Weights of a small mixture-of-experts language model, trained from scratch on English Wikipedia: 128 experts in each of 9 layers, a softmax router.
Below are experts of layer 6 (counted from 0) of a mixture-of-experts language model. Rows are named router (the router's row for the expert), down (a neuron's output weights, with its number) and show model dimensions 0-255. Each number is 128 + 32 x the weight over its row's rms, rounded and kept within 0 to 255. Numbers have three digits each.
Before each expert's rows: a language model's description of what the expert responds to. This comes from a sample of Wikipedia text that the model never trained on.

# expert 30
What it handles: Labels and first letters of fields in infobox or data lists, such as Binomial name, Elevation, Density, 3D model, Phylum, Clade.
router:102106220117110186102060091120104128131098095157088130102160146170102072131099143143171127182134068114081101146090147105150193131106123102103159081129170168101128112131140187174194073119126122118086133070135146129175084111126136177117121146101148155165148064153139166162152137146166147126138111133135126128092101170162079121119094079135089146146165091174095146193111141082162129171107147135091138109100154106091108128173131107072166125120124162155099134168082146155149086096125204142126075160065140166130102102159080183108107131135189131129148129134117101175070126122202165127126118151195145100134103124138133130150156149074081100192107114098124165168134106129117075133128129174122152134134126195083127108073098171157153086186133102147157162153076120158101182082126079
down2:076114140132158129095150145131144149072147130176094122162118140097142170087150189126133086139124085077115146126166093114118087154090129166073070111148210077149084101099050097165121136133085127143124182144126177115185126169114124104101120049234118113142065125157124131116134121159131144122153121129142092101163086131108056101127173114136126164122096137132140117162128149190135107086148088157108159159108136181101165152141142202156137135101183071108091117151116102082101167137080093146162144054132151174109092160125089100151139192110082086149117143178137164129134111091097131147126072154089086120145114139121122112113134064182129104148114128127140100128119128108063099138083120142109224187120162075134161178147157095138093181061166103132111146126123163153100140123112104
down3:114106149070136124104131132143114109159120109139117129154113099116123123149171087151137180132144154143136141162104130154103161125127177122149112165106092101099106137122132071063157057120084081179129133146100119074121151159151128085140153122101164133123136105054205123134126143145133125165114091120051133145138150171114154164135150122074158153152080167105118128198111130110181136069135164092099166133094142143160102076189080089167097143097145070110082098160041149075109088132157177108094146123203113206101174147111156111070136129203122141130070177147077198133103065119162112145119181155091086125148165154149085081128140194120143163136116143092188104127151167129131152139128116111157187194145096132115071162151112115136077104123098106135163091156159104132139105076122129

# expert 7
What it handles: First word pieces right after a line break, hyphen, bracket or quote, such as App(reciation), Pro(clamations), pre-, ex-, Re.
router:166175126174143180192075108082157172097115124141096176138156110180158115142104165137166197143164153085084132104135158132158150156108164059126134132052162190157150093157156138160085117083151100135114104067125101092117149141088121068140071105089115119146184122143124123106117197137189141067148133107189168143133152162111147121089081158149126136089138116146085162153194118089161204205100135110128118104094126103140137139130164155097128078110072197079075093144145144105180123107122155145072084151138107128110104090127120098132123079134098104104110172102182096128133123152131156121132173118117141079140105112131114109165190138093101137094066159095134165130085052133147114122180157116113163120125107173159138090115095092131190085068132126123112152117167101131100094164151120
down0:099123124115116112186077143185101108138184169118107076159116121109060123111125088103186061160136149157111111127150130141143137150101061131081108131164087163166103137146118106141108147127053128088145073098112142160129119170135169165157158096083137117148124123131088084172117162139159084094065091156183145106160114134144095155145166090088133118119084101111144100136109140180178127156086137131174159143141098124177162200146164156133155169175149159163142123116073074122105101109148143122154143121147141116093124123107036141107145150159162126129146108146194117152125081109136126116160214117087116179104123134081139101155139156108119093152130081084107113078055082163079156166088106134120149127077151153108112082144151057142114142070165119143136075106071118155133114049147217
down1:145147066112119033084106148142150132139095177124111101141105160108130193059095160180084081135132144111149085151099090093152135097143121137097095122096123157103179171112146062151160136125078118086116144148143094147106161125050138156109172129161139176110133122116104117092186136181116099093122151147111091138138148142145130183145131133180125139063178150117139123142100157123164088097090115163133121112143114112143132176156150134132152103076144125118107164150053200095150125138118110122150147114184177128080172119131196086140142149139110095133161145153094168142114134175163135148093122149144174156101127097050130142123081146143118155120171118062155109143121156186186195125128182130111038110141057108046178169158064127177123187140132079104154134081139146174119143147121125

# expert 58
What it handles: Final words of named events, organizations and places, such as Cup, Festival, Rovers, Party, plus goal minutes in match reports.
router:139084075163102102142162138148157099158199152142147137103083111121134131110135125119082125066131097097088129129098102115146154150123152168088079082142100065078121153173116129146080106101097136124138107126154185149156155090120107134159138050081135188143094136105108078059206116110179167068132142136103092101124111144103135158157192111097143134150146173116109067164125079147131105082116112168157197112138125105193121152176097142084166191122104124138110088118118163144104111132146131096169115113128110071194077156117146113172099172114095106127154172180116174099117097137109065118080135149065090081099109141123122139054089122170102101099117133131102120134116197136103161090118057126134170078118095157099115163206080102170122198108169136167126145106150160125110143142116110
down1:152062165133057120138104097149157110051111157154132137172157105121151162073147139098119156115113119096140068121148137127102165120121139099133078117129075105076146154070151065123159146108149112183074148157126097182087145103138118154142108081136071166139120118134131134158133178142092108107129164090136150071123054107104148162191117127094124137092110111115169110069131092165103127191160096180102117128124100137141180139042155086161160112091159122133094108124107101097116135116120145125128136157064124160151177142127192109134176139198096081134080146166115149103111144165147177108143139119123153089188116104131117204187205119066164115148166153134080129131134116129181095111122068178210128098130136116130163071104061133151104151134090104075133083135141135117104109091093168
down2:150098139150119115148126161145134153173076060127117137123114070135145091125150097116130198119127159077165075137120156119087135135145175080074080189057145135146168135159165111098133141103131151171165161133128171109112138108107110137156152088114163074095136155068037130084134155144142120086073103125154119134123110177130126108116146100156131156171156093145170157139125135130083133058098156156145156126192146154117117131137156096160204091137067165104180110133148111116169144152132130064101136180099157150086146150113110176090119079121143139098144101095129192104097156104149163095179179111071161033156145118113139143110137090110164077131077120131153199153079126113104090124084129113071177132158148166113114120133149104179094109157079128121160134123047074121103149109149061

# expert 33
What it handles: Capitalized words in names of awards, festivals, publishers and societies, like Academy Awards, Film Festival, Philosophical Society, often in awards lists.
router:186099059157137092138138116148133123144162084142163163153078114160144167071170134133118110127107126086058155184180124101127084106135122180080103131160160068111112149176106094143114165095072174147133061133126177168157156125149084093147144104119092112075134131109126093072082168098171166162191133141087090109149097191110114110124172095148117074150141151144174112120160099157153144104145082145127154118148138113143095175149146123129069182097084146166162071154155148111137140081171115147155121209176132177167091094128118083149115151129106103112154128184129105121105154076114115187150133174126180144142114130096111082138095125142128145134139158148129148139108218087112141075116124143098143111096120075127178084157112119171137170095112171076173112170161104095135123179166211
down0:079146174119107090106146158121164162160105108160143115135061116131110119127136127202124122168141121125186161098115101088166127154109107144129137117142141122132089137117121083047092180094125122177142109165205115167135152113122128070136159145138127133068132133132123139099088122161137222133099076191120142076102121124127110098093119144061137110123158132168130078144134107090157057102092153147136097105135107118084165129101183136116075120171167191125037114143079122095125142152157210134140112141131119097140111154105108099070101123135122115122166146117118092065129051104096158106139101120048131082159081136107168121129068155141152094087131147186054088107109114157156152141102138110110137130052145153103158152123147136078075165150138130132123187036137182092145155165121131
down1:097130101103139080098107137080167041106174127082165175039150090133140142157129160087120132111063181102144109084143117087069157163204157102115177105158118131136096129133135136199135136191169143072128171123123124132136162095092158143168151083102109114130096140103157109158144083155132132142124113077129095131195090104071080145179094109173094179100159085124110103146146104134172135174126108169130116133177090105100131093156185116167148127173113157171064135158096147126165103163158133110145156110098122114135115120141107111110156152102140073169151068068154151148133203123130169132107112133163113160088128087092148097143132097098095153144112109133122101168123140151134180176132149091123112129129162116137086133114071171144132094227183121120112146117118091148069095072057082

# expert 1
What it handles: Words inside proper titles of songs, episodes, films, teams and institutions, often capitalized or "of", e.g. Bird of Death, Dawn No More.
router:112069085112151113147162107117118094132122126131124127151128091117168170175155123099128073182164085150097111135140076102104139122084106150146083161150083176120163121191090100154080117098096104134116084110129153168137138106133092099086118097098140059122115082070110097127129167116175174197162131148163073089112098142080116098119167130123070132171128138125114127079097099124110171141098132127150150104155061139111093123154132154014099145107101105193161152157176167135153120111150149102185127135159136133159100104122048134184172131161130095138102087177134096098094111094096105144099179122133139168119151125108092155130058131134133097097092145134112200134104167063072103147083155146161125055124145121102108086166065163184135132121120093169110114094135133125200105181187154
down0:150153210135141139134140133123137136132120162143101165137126049129132143157148156156108173171178163119135143104154113144146126137146140158171100163169157159127144142123086082129199102123101164143108130098109160140097143135220145090135168157116157172130101115071125082088119127143110098112080163155117136107095084126090121121175096063144123068055135133141086101155085095129149067065081074175086161155117174128142108124083037141164096152022064100062117129142089165086139127119174154105140094138096146133097155143161158146170093168100154126111142128127119123091143109204063108174113125160070091143174080077142152168080081110123129172093144127130071152164130137146104153108144094188155090135103079157136120160131151104107127162126109144098200148134122133152117104131103127
down1:135139165149158105111088080095080119124134144118130151158130126123158151112128141085139074146133101129174105161098117143112141153162070080069172122130110097087163058091169202168077123086145134165137175071120125125212116128148119113113148152136135132157174085072104129109091118107096173093144109077140123152090118167127113131133114123116136139149174108092095099175167134158124135121139151204125075119181162095124134124132105104131075070139135206132153123188142120076141114136139127094124122176098176093163161125126061141164095121071168176078126186152147135141132125107097186134083126098108131145173193175123110070102089186154128169101161131211145124116096123107083131113090124159120081123106103149026153165085151184194134142105103135096117092108092144127067116088139117

# expert 52
What it handles: Field labels and value starts in infoboxes and scientific classification lists, such as Phylum, Clade, Order: Lit-, Kingdom: Animalia, Publisher.
router:104129173109107139123102106122088147157141075095059131195162155129104110094135119148097112151141085095093086131080144120135224137120083158110177118099183145085123082126165159123142048075111094118132159091108107128142032142114116145123125136108145157150169068166078135119106169183173130123104130104186098166089114168149071094138073087109121182141152140159075201147107167070152133137144132149096141124106128075095109093156125112100144142102116159207118162135068134168134112133116180089109079153086132179124094113128132172092095143124158109112145127138174102155073140120158193120110126109126149111108130170152096136122126126087126126138098152090172160169102162095108083156117123157155136136100162197096131107065110138174162112157099112147190123142072143179108175085076075
down0:164128127049059146143062135110093093093162103167097147162093116106156098134150163123125167072146156128124121140143133120093135152097071146128180140174101160107099142121126148119092096083090127122162141077112114187078130147115130111135146175107192174134136120111156163124145138111103102098102058186147091148077115214108100170133159134167113084119097101122097141103108110164176044159144069132154113176139081126122136077132099063096130096151120170124105132179087090150080123127134136103120078148056129155160171128119138109186220142121184132109138134161140123150116136179174102129099113117176151134153123121068097121144118123184176156161136091127132149139106111062082119169115144203083177114215177148119160136115157139120146140120089145109107176151078115155155134101100080
down1:097132132150093128111088124144089098173143149179093105166109129104093120079053074174167164120150104119097143151113084150114174148103143142153094177085154084067102120106132126085090176127112097100195129170132160175118064126127140123131156095126147134101090162123139117161093162143107113091152150161062066169071105178146058115122111118112196126107138116102105115151128130114135148123162236185145142151134129130042194073153075078128093138113057206115097084112100141117099109124128124111058143077126163127137070125135121134107083188161108162155169126131167166173173167167096095086177118110132104178105154139094100173062127149109148107179124096100117110111152134133131136144131160068115136160146127149088098118149145126129179141171088159116124133103088133098144103110160115

# expert 45
What it handles: Letter pieces inside Slavic and other foreign personal names and country codes in sports tables, e.g. Krzysztof, Kužmová, CZE, SRB.
router:111112144165073187134130099088180168113126114123142149126149130195173068160123125137135170121046083129152187136124109103147129152094088156077199134134072083105119107101097096128074114056128125158157146108080115134102089162063181084140106113088153124123132200149137113127142162097123143057063151143111153088094147159187098176177102101126139161109172189115080068109151124141170176082114133129174120108169140081144138154075173123080065119145145158160112151088116142100076148095146123124076131147115141107171088174162149161098143127101103154115142120119115201149140090146131114107072145101086152067077146114112153159123117167130100150123086056141091088086100118067103136120119079112109168178147120083134154108147144140179108108138100116138122085098147146108165073132131104
down0:141082127117157110115134112089132141108003119136169128110123099111147153136172100141099069137081148061117105123109148118128118151090138149088098135216078142092121067113098093188086165137163163114125126115118117107157149143185115112102136135131113171150151096104136159117090108118113064131106112105143090186082123071146106098139169131108038132152093106227143096159119172141110128124141127076097142109144086112128165089102088149164109135095184140118163138174141088148148127082176175138079143110125136142125097084096145173129118156120194111160189180187141149140098151119120181141112156177116140118097142199111102111156113104097151112182100091087146093157165075102146131092101098073091106178148130152119160126183159160132084069126131102089121107137209140086135165152136116
down1:120110135132121122158068183141130135123103181159161133170125174114129095172086162105105148138132157195154112159077184097127146168096101137135192140077100102166130157138179142145130102136135166103166140176154129128132142164172101088179163128115060129112202178150097079178098123125150126139160070065177111148117131150135136106116145102097169147097107146085181159075122086066159090170125081128100094134179206170158170131097094146148174141111084102092136159102163165078138104116158069163146160109125168076105136110106134131125090080118167181146159111091143113091114096146148103133167194135103136071149101152111087144193101147134063143131114216141125104089164072135096096131115092168068111121137141144151116106119098129143183138142128151122082145140164169143195169130141091

# expert 41
What it handles: Words opening a relative or quantified clause after a noun or comma, such as which, who, such as, many, both.
router:123167125135109141149160152131133118094177093106164083103171158086078132129071058135124084151122190074141125173179091157048146137168187044155080145139201165185130121098110158164163138133138151145166112182193068107166094091095123132158104135146135106158145181114101118178149042113100159131112097135128162141137117088164159152129140144165111172102155070153110147113159090127158093167124156119171100164097163125131225085087110114174105108149168092126189162096125135098112142128083140172104142084164181173118129171112154158138147082119153110131114149126131125182130122112088167115178103149104096180133110127172157137119095118093183131097143098128162103084140105163167106099154116133109147130137149123099119139128176145101176174216167158153133171110152112104140146160080129
down5:117159122145111055184111101069213108129149130096121155093149127166213151150091065161159119129131161073155102098140152136110130139171187113158118153171168081120099138115121112124112067050117139132159178076106120153177099087129123092048111090142161134082078131146065175117168099111169220114124082088137129168093102161161095086131146100104140124143151134135172125177161136117155116193167133105160130090153089165132157153121124191108153113115161178105108105147151118124184131137176112109132145142101090112154128108105152081052103144148181107149128064121111130137114126114099085178118104134132081062122135093126123149124150119111150146159131143157172130169192072110128085113073079120057156149087095178105111168158110141153113125134168171148167159146085130100131153148122139
down6:107160133135106105139111136083147129151104136168142164114108105130163101155135146134132058097116200161147182131156159098146161097155078060097115076140131098087152148128127135123048079086081119143139109156082155142152090125142135107132117163080134105188089119092143152220146120103105113130105148148125080125165160103156133135115135119126090097089161123119108147136146126138148109126177121226127129133136060171119199158126168108168118175114087076148200184085122127129090090111142118076125133089140067145137094126113113160078108107148148136105119181121139146099108178114155130096089129104110092158088175136107144173124149148095134097113151160132181134062096132184102127110210129166107153144141125172146121185152178165094067128060063130126080163117092080119137154201118053